python train.py --d_expert=128 --hidden_act="swiglu" --moe_layers=[0, 1, 2, 3, 4, 5, 6, 7, 8] --router_score="sigmoid" --balance_bias=true --init_std_router=0.0112 --lr_router=0.000348 --norm="rmsnorm" --norm_eps=1e-06 --learning_rate=0.0167 --beta1=0.95 --batch_tokens=131072 --max_seq_len=768 --train_tokens=697400000 --max_steps=5321
Below are experts of layer 6 (counted from 0) of a mixture-of-experts language model. Rows are named router (the router's row for the expert), gate (a neuron's input weights, with its number), up (a neuron's input weights, with its number) and show model dimensions 56-111. Each number is 128 + 32 x the weight over its row's rms, rounded and kept within 0 to 255.
After each expert's rows: a language model's description of what the expert responds to. This comes from a sample of Wikipedia text that the model never trained on.

# expert 40
router [126 115 153 100 152 114  87 142 137 141  78 114 165 113  98 122  87 159 132  83 175 103 170 116 124 140 181 159 160  90 150 154 153 162 100 108 150  84 120 109 114 159  81 197 168 144 105 127 163 176 115 123 165 125  66 211]
gate0 [116 148 172 122 123  98 159 150 123 141 130 147 108 125 128 116 102 128 129 127 182 132  98 114 157 129 130 103 134 123 115 129  89 142 160  99 148 122 145 173 139 109 127 109 178 143 135 111 169  56 149  70 119 126 111 161]
up0 [144 153  99 144 142 108 102 120 114 130 132 136 107 129 127 147  86 132 172 130 178 148 100  89 178 174 125  59 132 162 128 129 119 135 183 100 168 150 203 133 129 112 120 139 214 115 145 100 160 117 167  97  92 125 107 126]
gate1 [ 58 127 146 161 126 102 119 130 125  59 133 164 138 110 167  80 151 115 109 138  88 134 139 124 136 144 172 136 130 168  89  20 114  91 142 137 176 128 124  78 119  79 182 106 113 113 126 183 103 126 105 129 127  88 148 131]
up1 [144 178 108 150 128 129 121 137 163 114 139 116 121 119 104 191 128 129 163 142 125 223 131 126 184 138  64 114 103  41 110 142  83 223 116 147 146  95 112 181 116 132 136 140 150 177 126 105 160 129 110 119 119 128 104 191]
gate2 [ 64 118  65 135 129  81 159 121 165  55 125 192 115 132 107 127 120 132 137 123 154 130  44 128 116 127 124 114  59 174 160 108 131 148 145 112 183 115 216 133 136 153 154 142 106 150 185 125 135 168  74 137 130 122 109 235]
up2 [124 133 117 128  42 125  83 117 120 192  94 123 124 130 170 126 104  77  97  98 171  57  97  59 122 139 140 112 145 139 120 120 151 131 115 196 130 125 119  94 124  42  78 126 135 110 112 145 139  96 108 107 150  94 164 130]
gate3 [103 144 111 120  98 156 125 111 129 150 121 126 107 102  70 137  94 131 151  81 173 146 100 111 165  94 159 139 251 123 125  67 129 165 138 125 131 124 204 134 128 136 212 127 159  95 127 153 170 176 120 153 181 208 129 125]
up3 [125 118 190 113 182  78 117 131  89 107 144 129 155 140 175 129 140  92 122 152  22 121 108 134 114 158 105 160  80 137 131 187 125  77 108 127  92 203  67 132 184 116  52 123 105 165 115  93  60  56 107  96 114  91 113 127]
Sentence and line ends

# expert 30
router [106 168  89 142  83 151 170 140 125 163 151 121 151 128 131 124 146  78 159  90  66 134 137 161 135 111 186 107 170 178 121 154  72  94 140 151 202  99  98  81 145 103 143  98 153 138 108  91 101 123 120 119 173 121  76 125]
gate0 [177 107 136 164 116  86 118 113 117 107  98 100 139 154 162 124 111  99 158 121 105  80  97 180 189 163  47 132 135  93 103 133 118 126 141 120 201 133  97 126 131 123 125 205 123 159 131  68 133  96  95  94 127 194 128 181]
up0 [116 129 145 131 160 114 174 198 172 135  98 151 166 125 100 142 137 150  94 153 167 157 124 103 194 131 138  98 122 128 139 117  96 149 136 124  91 133 157 112 102 150 105 120 103 134 107 143 103 162 121 129  84  61 141 111]
gate1 [169 124  51 133 125 122  71 169  91 153 103  54  89 145 140 149 129 124 129 166 151 130 102 144 127 114 125 129 132 165 112 164 117  89 105 128 117 148 204 111 112 126 173 101 150 134 156 141 153 143 113  61 138 137 133 156]
up1 [156  57 182 172  67 129 209 108 147 114 127 146 124 127 156 126 119 136 100  99 129 126 126 144 149 132 140 123 162 105  99 104 131 166  82 142 127 155 115 141 179 154 111 141  91 109  93 160 112 128 120 127  93 139 131 131]
gate2 [117 125 126 109  97 111 138 136 127  61 120 150 139 132 194 132 127 128  85 128 128 125 134 135 110 124 139 145 162 139  94 174 146  62  85  82 126 153  95 136 136  71 173 135 202 141 107 191 148 115 107 145 147 170  64 114]
up2 [ 80 137 153 125 138 170 132 135 183 125 124 146 114  89 139 141  97 170 156 173 156  84 173 121 194 147 131 105 114  79 152 110 140 168 190 123  79 117 114 202 120 169 162 130 117 158 144 124  98 137 129 172  22 117 135 104]
gate3 [142  68 128 160 177 128 125 165 141  89 103 124  70  73  99 127 128 121 149  98 126 183 128 135 126 110 138 118 128  70 131 204 106  96 127 128 188 161 115 100  99 203 134 113 128 140 117 132 176 151 137 143 127  96 117 124]
up3 [101 203 111 119  98  71 101 113 157 126 132 128 165 172 155 145 116 166  99 144 151 112 113 133 148  99 131 123  96 152  77 122 187 134 127 123 106 116 148 142 172 106 165 164 147 127 117  95 122 147 147  78 131 114 146 136]
Pronouns, auxiliaries, relatives

# expert 47
router [130 141 107  93 166 141  98  63 187 126 117 111 180 115 130  86  46 107 113 130 182 135 152 145  74  65 138 146 138 123 171 135  71 142 185 125 159 141  23 155 118 115  77 167 143 140 166 108 107  98  68 121 160 108 114 117]
gate0 [136 114 108 120 127 127 162 130 159  84 123 153 111 124 172 134  83 111 130  38 130 151 164 116 128 168 143 126 165 114 113 161 135  94  69 131 137 119  86  79 194 189 116 138 146 112  95 121 114 124 122 183 120 105 125 183]
up0 [146 168 138 166  84 120 151 126 130 138 173 135 120 169 106  97 112 130 146 146 103 150  90 124  84 131 132 143 177 120 161 148 125  61  80 163 150 146 107  94 138 139 120 163 143 119 127 145 141 183 127 103 116 217 152 221]
gate1 [117 128 126  79 136 127 175 116 120 134 132 134 160 131 132  65 125 122 118 185 146  79  79 144  81 144 172 113 185 116 126 179 149 120 159 114 115 145  99 142 160 122 111 153  67 136 127 170 111 131 130 134 151 127 142 170]
up1 [177 192 152  80 149 136 132 107 136 112 117 126 179 115 111 108 146 162  86 142 145  99  63 134 133 126 136 144 221 103 149 197 103 133 137 146  88 157  94 114 100 126 110 120  92 139 126 154 147 134 122 154 147 141 114 169]
gate2 [141 167 141 116 106 130 122 115 165 113 109 166 120  93 124 133  55 142  75  63 136 123 110  96 138 111 141 167 130  86 124 110 108 127  64 133 128  87 100  87 135  66 123 114 122 126 120 130 217  83 173 154 173 177 140 121]
up2 [160 150 135 112 118 109 157 171 120 122 101  93 201  71 212 146  94 124 102 119 143 133 104  94  96 170 196 141 139 155 154 101 112 134 176  84 131  59  98 115 133 104  94 169 102 155 134  88 156 128 131  71 190 137 124  72]
gate3 [149 117 110 131  97 136 203 136 163 135 115  80 161  76 154  67 152 121 150 109 115 137 137 159 153 151 124 144 158 108 144 118  86 160 115 142 133  60 102 147 202  17 114 126 126 115 104  39  94 134  70  68 200 152 109 177]
up3 [ 75 122 142  78 184  87 112  98 128 100 159 168 119 155 138 154 121 122 142 163 155 118 124 195 133 132 122 144 109 204 120 124 164  76 103  80  66 154 129 101 114 210 128 170 151 122 142 250 160 120 141 205 107 131 161  71]
List and citation terminators

# expert 16
router [115  76 107 122 135 126 167  82 146 157 145 129  94  87 161  79 137 126 124  84 165 131 154 135 139 105 137 100 116 148 191 137 150  90 147 143  97  97 133 160  91 169 125 118  73 139  98 129 184  97 140 165 140  85 138 134]
gate0 [175 129 172 117 164 125 166 136 153 158 145 190 166  97 165 138 211 127 127 212 130 121 133  90 129 100 105  85 141 148 118 173 138 146 116 100 120 111 109 185 128 161 133 138 106 121 124 156 143 180 202 127 162 140  86 153]
up0 [122 109 132 184 171  75 125  96 127 134  68  71  84 118 112 115 117 125  88  83 128  93  34 125 118 186 121 162 114 134 165 108  82 117 124  85 128 127 158 109 107 113 132 151 141 122 110 111  98  83  82 134  99 120 193 117]
gate1 [103 124 123 128  86 123 165 130 134 144 131 163 153 122 127 127  62 145  84 156 160 143  92  95 111 163 133 109 123 102 176 210 136 127 167 130 162 127  89  62 177 123 146 135 166 123 129 120 203 128 133 153 151 104 131 154]
up1 [ 87 116 121 117 124 135 125 131  88 127 179 112 144 125 134  79 127 127 101 127  64 160  62 162 141 142 119  91  78 132 172 154  98 127 131 120  59 182 187 101 156 161 128 120 158 136 116 183 113 130 129 138 133  36 107  90]
gate2 [ 76 101 144 141 114 101 192 100  51 116 146 133  86  92 132 132 149 136 203  73 136 158 179 127 167 102  99 123 154 112 112 118  91 100  89 129  96 145 116 129 101 163 147 146 103  67 115 135 147 132  93 152 107  96 130  97]
up2 [112  70 117 138 118  60 182 111  78  80 185 129 101 112 124 125 215 165 168  82 118 172 130 191 157 128  82 135 137 116 116 128 138 118  97 147  87 175 140 129 139 126 128 162  58 125 145 156 167 147  91 138  79 121 133 127]
gate3 [147 129 135 142 115 141 138 155 164 146 143 116 103 101 147 129 111  94 171 131 152 121 127 118 123 158 153 120 130 107 194 119 113 134  97 128  86 160 103 105 163 167 105 151 117 128 130  60 179 129 144 115 118 117 134 142]
up3 [133 127  85  80 182 142 107 135 120 140  97 115 115 138  75 132 129 140 133 148 127 127 125 147 181 109 116 102 166  93 120  44 116  91 128 115 134 106  30 143 165 120 150 124 144 102 130 129 132 134 121 132 133 131  58  59]
Line-start table and heading markup

# expert 45
router [121  51 137  58 130 131 137 117 174  74 115 116 138 106 176 114 126  94 104 109 145  94 161 123  90  83 138 139 167 156 126 125 106 157 134 139 158 124 108 150  93 115 108 144 151 132  85 120 159 112  74 160 164 116 114 173]
gate0 [142 174 168 169 122 115 109 128 130 157 116 135 115 132 184  77  97 131 123 140 190 100 147 113  79 121 199 135 162 145 140  88 143 132 132 156 128 185 154 128 115 110  95 150 150 139 122 125 190 124 106  79 136 155  91  85]
up0 [107  86 114 152 109 128 232 152 131  80 217 137 131 125 125 130 121 137 154 146  72 101 121  88 127 149  40 143  80  49 128 153 124 118 106 128 128 141 192 102 128 128 118 132 165 101 122 113  89 121 128  90 117  88 127 135]
gate1 [130  93  92 129 143 137 127 119 112  23  91 136  71 121 115 115 123 127 128 143 130  81 165 133  47 134  95 129 149 170 125 108 146 131 152 105 151 131 118 106 110 135 159 158 125  44  63 128 143 118 148 107 119 101 108  96]
up1 [151 100 131 172  91 211 152 134 119 126 121 117 118 105  93 157  62  93 129 183 136 116 141 155  62 133  81 128 190 138 170 130 158  43 159 152 137 151 103 170 133 117 175 183 117 129  72 137 150 100 150 126 164 119 173  99]
gate2 [150 119 127 134 180 158  76 115 214 159 126  88 136  74 145 120 152 182 127 133 166 110 216  95 127 169  97 114 173 190  81 120 142  89 175 108 126 133 131 200 124 109 133 105 138 145 128 172 223 216  81  54 163 128 120 152]
up2 [134 132 115 163 141  83 150  93   2 127 111 116 121  70 113 141 123 151 124 125 123 115 102 142 104  97 117 183 183 160 160 163 131 166 172  90 161 127 113  91 155 132 139 116 108 126 185  67 126 157 150  52 125 111 119 105]
gate3 [107 114 169  98 170  95 136  74 100 151 145 121 149 116  99 101 113 132 104  62 128 146 120 126 120 178 108  55  81 134 108 151  96  98 146 123  63 148 115 126 110 211  79 142 124 136 124  99 164 125 108 116 143 161 138 127]
up3 [194 173 188 130 109 186 113 175  79 149 126 130 129 116 101 124 172 135 180 121  84 149 162  69 148 101 181 167 140  59 125  96 141 135 126 148 112 119  76 124 132 111 184 145 156  70 146 205  50 134 140 126 134 101 179 155]
Closing punctuation marks

# expert 13
router [ 67  66 137 133 132  75 147 109 143 189 101 147  84 113 128 124 107 106 107 159 151  93 161 144 144 143 167 155 136 115 125 169 134 134 123 154 180 122  53  91 100 135 106 126 134 150 153 127  90 137 132 116 142  85 100 122]
gate0 [ 47 166 187 163 109 147 154 127 146 130  72 113 121 118 106  79  64 126  97 153 135 133 161 159  46 131 153  99 148 120 119 220 108  89 100 215 134 139  91 142  97 165 146 120  60  83 130 133 215 131 107 140 159 128  97 139]
up0 [157  61  95 113 115 111  85 143 110 120 182 133 162 138 152 149 212 128 118 139 150 104 114  99 177 126 132 153 108 128 129 128 104 138 192 115 133 145 145 121 130 125 152 150 153 120 134 126  92  99 184  82 135 120 178 131]
gate1 [113 124 107 169  92  97  84  90 217 125 164  84 132 111 153 146 108 124 120 124  68 126 102 128 102 129 131 129 102 111 139 178 139 122 141  67 145 125 146  12 117  80  97 178 157 131 184 129 200 153 208 138 120 135 126  89]
up1 [139 135 127 132 113 111 135 139 107 146 196  66 101 137 122 137 161  96 137 153 158 170  63 132 130 126 145 127 115 122  83 131  84 139  73  86 167 138 178  96 131 136 122 130  49 134 124  90 146 170 192  88 148 210 151  91]
gate2 [133  47 121 136 150 115 148  99 135 141 104 190 138 138 123  95 124 147  32 179 165 181 141 157 168 158 132 129 161 153 175 135 147  64 138 160 158 154  96 116 146 131 136 149 124 170 191  95 126 136 134 132 149 119 130 140]
up2 [ 89 180 128 101 123  98 152 141 159 201 116 109  84 103 104 135 124 139 122 100 121 119 158 108 117 134 133  94 112 184 104 144  94 166  86 126 128 133  97  96 122 103 159  88  80 124 139 222 150  94  72 122 113 117 127 113]
gate3 [128 130 126 128 134 121 211 139  77 126 142 112 129 131 115  53 119 111  86 151 114 120 157 144 125 117 141 120 153  91 112 162 109  75 161 121 140  94  59  85 149 148  99 166 146 160 121 134 117 104 123 112 149 108 164 109]
up3 [ 80 131 128 122 137 115 148 181 126  94 138  68 133 116 100 146 112 101 101 125 136 137 166 181  45 105  96 142 109 109 138 121 109 134 144 138 117 130 145  67  80 104  65 131 135 155 128 100  69  78 127 160 111 127 130 128]
Ordinals and quantifiers

# expert 34
router [140 131 157  92 140 138  64  92 126  60 141  90 121 109 149 192 141 155  92 113 182 120  96 102  76  72 124 108 155 109  99 132 116 126 178 140 110  33  60 168 109 175 114  80 192 143 108 106 128  89 167 100 128 102  97  93]
gate0 [149  98 134 129 128 143 103 134 181 116 140 144 142 119 125 140 191 133 129  96 142  94 124 118 124  54 117 115 119 126  47 100 156 124 107 126 116 122 162 103 101 108 128 133 106 151 139 102 133 118 166 154 161 112 156 163]
up0 [ 64 127 146 130 123 167 123 165 117 126 136 122  66 129 137 143 105 137 140 139  76 110 127 136 117 160 177 158 133 137 176 161   3 100 133 119 128 138  94  86 195 142 137  98 125 153 109 137  62 150 112 127 121 129  91  67]
gate1 [147 128 142 168 127 184 129 163  99 102  90 160 160 133 149 176 131 125 135 114 110 148 107 115  58 130  97  98 161  83 101 124 165 155 100 135 127 120  59 126 128 122 102 160 120 142  72 139 192 123 183 143 158 103  66  75]
up1 [178  70 129 130 136 136 125 112 130 148 174 114 150 141 143 153 127 130 189 121  77  56 128  99 125 122 100 113 122 126 145 126 193 112 157 137 218 108 100 137 119  68 131 117 114 160  64 107 140 149 187 145 124 173 101  41]
gate2 [161 124 174 124  97 143 155 156  97 125 168 135 133  66 100 217 123  32 115  91 139 137 118  89 122 130 139 130 105 165 105 103 100 104 164 117 107 134 131 128  87 120 209 125 156 117 101 169 172 162 180  86 164 125 122 137]
up2 [135 107 180 161 121 178 141 139 146 137 148 190 122  55 141 182 106  60 127 131 117  95 117 143 137 121 185 117 144 123 145 131 153 123 137 113 125  96 141 109 128 124 191 146 127 159 110 154 150 125 107  80 177 105 108 136]
gate3 [172 115 125 131 128 129 125 134 100 135 173 154 149  74 162 127 171 122 162 120  80 133 217 133 148 107 146 145 121 126 101 165 107 126 136 129 192 124 129 138 160 246 148 130 134 129 142 127 119 144 175 150 126 149 131 139]
up3 [164 121 118 133 131  89 131 145 130 121 164 141 147  97 147 130 117  66 126 129 163 127 147 121 128  97 125 114 129  80  19 171 110 135 158 177 166 177 150 111 129 140 192 118 133 120 158 124 132  78 163 151 131 150 124 128]
Copula and auxiliary verbs

# expert 1
router [ 74 141 122 120 142  99 130 111 164  91  96 101 173  93 178 106 152 105  57  85 196 123 112 100  91 104  92 143 172 171 167 158  29 103 218 126  92 128  30 145 104 106  87 165 171 108 133  99 130  85  60 131 139  79 107 150]
gate0 [140 138 123 149 128  59 125   2 125 107 141 168  72 154 122 101  75 106 146 119 196 137 124  72 184 137 172  96 201 165 135 125 161  38 107  51 162 147 129 122 168  96  71 151 131 127 165 137 109 165 116  97 106 179 152  94]
up0 [ 89 208 199 160 198 135 137  61 159  94 132 181 158 137 146 146  98 123 139 142 173 149 128 187 132 125 129 169 136 163  76 150 133  91 126  79  79 155  93   4 134 106 123 135 144 105 101 146  89 126 116 113 108 148 131  59]
gate1 [149 104 163 151 104  89 122 123 171 163 120 127 192 128 113 121 170 126 157  74 129  69 136  94 143 127 135 105  70 227 118 172 151 129 158 128 130 146 131  57 164 118  97 125 168 180 115 129 131 151  87 123 138 160 105 191]
up1 [129 118 111 129 118  50 109  93 140 100 128 154 157 110 168 112 129 102 128 107  83 205 118  80  83 113 141 144 123  99  45 155 131 233 135 100 131 124 164 122 128  99 150 135  91  57  97 134 136 110 111 104 124  97 102 243]
gate2 [141 125 101  77 115 125 110 174 169 105 141 166  64 133 163 120 133 164  82 150 129 126 104 134  97 131 148 133 177  84 148 150 102 110 164 140 128  87 151 111 110 158  90 158  51 146 173 186 154 158 165 166 141 170  96 135]
up2 [114 158  60 111 105 129 130 123 165 113 139 110 129 199 130 113  77 156 146 167 135 104 132  89 115 110 119 126 116 140  46 216 109 118 117  96  57  44 148 141 165 140 133 162 154  78 149 115 128 151 146 133 131 122 156 164]
gate3 [130 119 158 127  78 131 149 127 149 123 131 160 114 104 118  72 103  99 106 127 105 118 129  47 124 128 223  99 144 148 140 213 133  39 125 118 125 128  95 133 140 124 127 126 124 145  70 162 177  92  79 111 121 168  67 112]
up3 [120 164 137 111 180 100 103 105 167 128 113 141 122  91 125 126  90  86 128 178 107 153 151  61 136 132 126 147 127 172 134 149 129 114 129 104  98 217 135 120  97 123 100 119 143 173 146 143 162  88  88  90 139 109 140  88]
Table cell separators

# expert 53
router [124  54 143 118 160 154 139 118 187  92  86 138 110  89 107  43 155 118 110  75 132 161 145 153  75 106 163 128 160 131 104 168 147 108 121 135 109 155 131 100 124 116 148 189 118 155 158 134 121 122 170 153 147 129  53 125]
gate0 [ 81 116 161  85 170 172 129  96 129  72 123 150 122 124 161 123 125  62 134 118 195 196 187 102  95 159 149 168 155 108 130 176 154 140 129 138 209 189 129 124  65 126  92 124 116 128 113 189 136 169 139 186 105 131 131 128]
up0 [128 136 169 118 130 138 145 106 127 116 130 123 118 148  41  70 151 172 121 129 118  99 125 167 189 121  79 122 128 123 109 154 161  87 137 135 134 130 125 102  54 151  84 143 131 138 132 138 113  63 109 155 124 130 139  83]
gate1 [106 146 159 140  56 138 125 136 114 148 135 108 165  92 115 130 128 195 134  72 128 118 125 143 137  46 148 190 174 110 114  95  72 128 118 124 130 155 142 138  55  94 131 142 127 133 161 177  63 119 126 149 119 140 113 124]
up1 [125 156 130  54 154 124 156 156 112 124 116 132 124  95 127 152 150 170  95 163 136 153 113  83 134 185 178 191 120 121 143 144 148 174 144  91 144 137 224  97  98 128 117 151 117  42 135 127 131 139 153 131 154 132 132 135]
gate2 [120 158 153 136 133 117 134 133 115 161  94 102 104  57 138  66 127 136  48  49 175 135  69 147 125 126 127 114 184 151 105 155 161 139 161 108 117 119 184 136  90 148  58 132 131 146 130 153 130  89  91  63 107 128 126 107]
up2 [131 128 158 108 142 127 107 143 128 131  95 131 100  77 143  40 116 140 127  70 116 146  50 108 126  99  97 130 187  90 159 109  93 117 120  91 141 150 161 135 129 102 128 200 139  90 143  69 171 113 124 105 126  74  96  27]
gate3 [150 191 125 155 187 164  79  92  92 134 131 142 224 128 115 101 103 175 140  85 181 125  64 117 105 139 116 126 195 124 120 183 126 127 115 144 126  81 117 121 135 112 118 198 152 101 157  89 168 134 211  92 158 104 126 111]
up3 [127 166 133  69  67  99 185 131 127 141 105  74 102 188 132 226 108 101 103 169  58 168 152 135 122 114 145 110  72 146 127 125 114 187 221 148 152 207 139 130 121 135 129 109 133 117 137 128  33 115 107 151 101 154 105 133]
Descriptive compound stems

# expert 29
router [ 93 124  88  95  97 127 123 122  99  85  73 106 114  95 193  77 135  91 161 116 220 114 133 176  76 117 115 132 136 158 111 121  94 125 180 172 133  97  73 126 108 133 139 158 168 127 113 123 126 136  87 136 160  78 115 143]
gate0 [163 107 136 102 141 139 139 138 149 150 150  90  30 121 165 102 146 151 141 124 237 107 102 180 165 131  85 108  93 107  66  99 140 120 115 127 128 100  90 114  85 161 159 141 138 112 115 136 153 137 128 133 122 141 126 116]
up0 [157 130 156 153 128 125  95  99 166 162  97 123 149 154  50 103 131 139 125  94 149 110 138 133  94 140 112 104 112 155 113 128 120 124 122  75 135 117  89 154  99 176 163 145 176 119 103 226 150 148 142 220 124 150 132 125]
gate1 [153 118 130 145 127 117 126 142 102 163 153 141 128 148  70  89  92  95 126 136 205 163 145 135  84  94  86 174 129 137 129  87  83 170 140 145 144 130 102 155 131 111 125 167 128  98 164  99 133 195 137 139 139  86 143 136]
up1 [131  92 150 107 135 155 126  66 129 156 121 139 141  74 124 173  90 148 126 131  92  92 125 140 147 120 141  79 193 122 129 133 190 125 125 122 106 144 139 131 114 142 135 118 136 142  79 155 145 128 115 133 102 120 127  58]
gate2 [133 106 124 158 120 136 124 128 121 136 172 104 136 125  88 128 159 141 101 181 124 149  93 158 134 129 105 169  89 157 213  72 190 103 126  68 131  86 126  95 124 153  89 137 102 175 133 136 133 127 166 165 143 136 173 163]
up2 [ 96 139 161 135 173 126  95 231  76  73 135  94 129 165 142 158 190 199 156 113 137 124 138 116 152 151  81 118 158 118 124  85 118 122  87 125 142 140 145 124 146 125 205  80 123 154 107 115 147  94 163 113 102 134 100 121]
gate3 [117 101 160  99  81  42 124  73  95 141  64 131 117 161 192  74 148  59 133 108 146 103  47 140 164 156  59 128 207 132 115 134 145 109 157 176 142  93  74  88  80 199 135 108 161 147 146 146 116 122 158 128 148 133 153  80]
up3 [131  67 158 110 151 175 100 167 141  79 171  95  88  97 181 142 161 190 151 144 113 116 145 151 116 133 115 124 116 179 107 171 142 118 116 146  51  85 116 142  98 135 215 176 101 120  86 119  95 129 113 123 114 125 111  86]
Field separators in lists

# expert 5
router [110 109 115 102 121 118 128 104 104 105  90 170 129  58 122 101 131 134 140 145 126 159  83 177 101  89 131 112 131 119  92 129 107  89  90  99 201 169 158 121 130 130 116 191 112 173 133 138 134  96 154 124 116 188 103 186]
gate0 [109 130  99 107 141 118 140 127 153  48 125 110 133 111 104 123  97 121 145 139 141 152 120 110 110 181 150 128 110 130 107 117 107 127  69 161 201 153 109 139  89 124  43 122  93 145 128 140 134 115 128  90 213 141 136 163]
up0 [ 75 143 113 123 197 120 117 165 151  72  80 147 153 110  95  81  88 131 125 126 100 126 125  87  91 154 137 106 126 153 117 129 105 147 108  92 179 178 127 161  76  88  95 145 100 123 128 129  88  75  99 123 197 155 143 162]
gate1 [128  96 132 117  76 105  74 125  97  96 118 125  49  41 148 105 158 128 120 101 154  96 151 151  86 118 174 130 173 100 103  97 110 206 130  80 137 212 124  80 133 154  94 140 124 131 147 166 146 123 141 161 134 105 102 128]
up1 [150  98 137 120 160 143 156  98 101 132 153 126  99 128 128 192  86 120 141 122 133 159 149 122 193 125  89 119  88 160 169 137 131  72 165 186  85  40 129 122 125  87 184 127 206 139 117 125 133 128  85 131 117 147 128  95]
gate2 [123 135 153 105 145 111 142 123 140 101 132 150 140  15 116 129 119 133 135  98 179 101 147 123 135  82 111 132 144 146 141  66 136  70 132 126 133 140 141 142 118 146 157 134 118 140  97 170 100 142 186 138  90 221 136 140]
up2 [ 75 170 173  86 135 142  92 134 123 126 120 125  49 130 140 133 127 100 159 111 128  88 123 137 163 148 182  80 154 144 130  30 103 122 119 112 147 181 134 118 124 120 163 158 101 117 131 102  68 128 130 195  62 189  96  85]
gate3 [ 97 114 103  90  99 107 182 141 127 136  81 120 116  41 119 109  65 101  88 159 203 129 127 125 151 108 128 119 104 137  98 141 135  94 109 112 120 106 149 140 117 125 100 122  61 148 144 179 150 127 130 147 110 136 114 117]
up3 [109 145 166 106 132 206 125 117 133  86 137  94 198 136 135 141 154 125 132 167 115 106 116  81 110 147 134 176 135  94 132 128 134 175 149 134  34 103 138  82 171 127 151 107 108 130 159 145 145 122  93  87 177  66 132 113]
Mid-word syllable fragments

# expert 27
router [ 96 172 148  62 124 176 108 173  86 140 111 114 153  60 188 107  86  92 163 109 144 175 148 146 136 156 114  97  97 102 171 153 103  80 116 134 129 111  72 112 122 146 112 152 123 115 180 118 117 112  87 101 143  71  72 168]
gate0 [ 98 133  55 126 150  92 108 131 127  59 124 137 139 211 123 123 126 131 112 112 163 153 144 157 124 144 118 130 232 165 140 117 131 109 139 130 157 108 125 159 137 146 131 132 108  72  81  67 209 114 130 135 156 185 116 185]
up0 [126 133 125 117  18 182 141  84 125 174 127 135 118  80  61 121 130 164 150 110 106 117 103  82 134 116 124  96  89  76 111 170 120 127 115 126  81 139 136 132 136 186 205 126 130 150 128 170 114 147 123 143 130 128 191 171]
gate1 [130 137 105 150  92 181  40 138 126 129 161 123 137 118 161  98  84 168 145 111 179 101 196 143 133 181 119 100 169 137 176 140 116 112 156 193 130 130 124  85 156 147 156 175 127 164 109  86 147 138 155 101 133 129 136 130]
up1 [120 132 140 132 106 201 130 122 125 147 114  87 107 103 134 182  78  62 161 113 184 117 147 146  93 114 124 122 168 142 142 194 196 129 126  78 123 127 127 152 137 127 126 121  85 176 203 166 127 159 108 179 135 132  94 120]
gate2 [175  95 132 120 128 206  53 172 129 128 109 131 125  73 153 137 132 112 128 112  65  89 147 132 106 128  94 143 192 148  25 122 130 150 121 146 137 168 152 129 141 152 132 132 175 154 129 131 132 130 134  84 138  87 129 131]
up2 [108 118 132 143  97 103 122 101  86 152 135 149 152 174 183 145 102 162  91 134 120  79 137 145 171 117 143  96 131 212 141 128 110 115 134 138 128 132 176 114 161 108 155 135 129 172 144 135  87 114 156 130 104 102  83  93]
gate3 [ 94 118 140 138 161  99  81  29 125 130 119 117 146 115 111 100 130  88 133 101 142 174 112 177 160  91 142 108  47 120  90 134 149 101 128  98 189  42 132  86  78 124 138 162 180 149 155 155 153 104 129 141 121 117 124 107]
up3 [119 171 154  92  94 126 139 192 133 160 126 131 186 122 113 128 186 231 139  85 142 121 121  96 154  95 120 180 119 111  86 144 147 122  97 142 149 152 130 137 150 108 131 107 174 148 123 135 142 147 168 110 102  94 181 116]
Asian script bytes

# expert 11
router [141 183 190 139 155 133 144 136  87 139 150 114 186 142 121 102  77 107 142 102 141  86 149 104 107  54 143  80 127 124 147 133  55  87 142  91 136 147  86 162 117 123 153 208  79  89 107 167 156  90 143 183 120 176 144 133]
gate0 [106 104 149  87 167 135 111 173  69  53 127  81 110 116 130 127 158 133 127 126 128 121  49 167 158 133 127 142 109  73 123 120 103 104 180 110 187 143 112 137 128 129  28 152 119 143 119 137 163 134 169 115 125 129 136  77]
up0 [137 137  80 139  95 108 148 158 125 185  95 114  88 101  99 146 146 122 104 104 157 132 104 154 169 128 164 148 101 139 128  97 166 110 131 112 140 151 126 147 106 191 118  69 190 134 159 122 102 137  78 126 171  87 131 110]
gate1 [108 132 132 154 128 132 131 156 127 125 134 190 149 135 167 196 107 121 164 118 117  96 128 135 158 149 159 120 127 127 127 168 169  77  48 113 148 151 128 113 127 125 118 255  84 113  85 197 162 105 207 123  95 134 125 129]
up1 [114 170 136 150 113 148 105 219 133 131  85  78 117 114 130 137 125 123 154 108 177 121 120 124 104 121 164  81 147 111 127 215  65 130 107 132 121 103 142 102 162 135 123 183 132 107 104 162 169 119 130 141  95 130 127  99]
gate2 [164 135 171 108 141 129 111 103  56 128 117 130 119 127 115 150  80  70 121  89 142  69 120 131 142 131 133 126 215 129 118 153  96 134 113 100 194 197 147 126 140 124 165 158 133 134 117 157 155 109 165 105 192 148 138 110]
up2 [150 138 168 105 123 120 119  79  40 136  84 137 118 123 114 125 102  68 122 108 156  95 128 132 142 144 134 112 217 127 116 165 119 138 125 131 187 191 137 134 142 123 162 174 133 131 119 167 169 113 155 116 207 120 134 129]
gate3 [127 123 138 121 176 129 126 108 106 126  40 136 128 149  67 134 146  82 110 146 124 129 174 112 162 126 182 100 161  55 133  64 140 135 154 129 102 129 115 126 124 168 125 167 120 137 112 108 124 112 128  86 148  99 176 123]
up3 [102 127 105 128 111 156 139 123 137 129  57 117 107 135  62 116 147 123 107 113 155 136 153 149 139 120 114  49 134 117 157  89 126 120 155 172 101 119  97 110 116 140  85 137 137 128 114 130 126 127 132 112 127  92 167 123]
Sentence and heading ends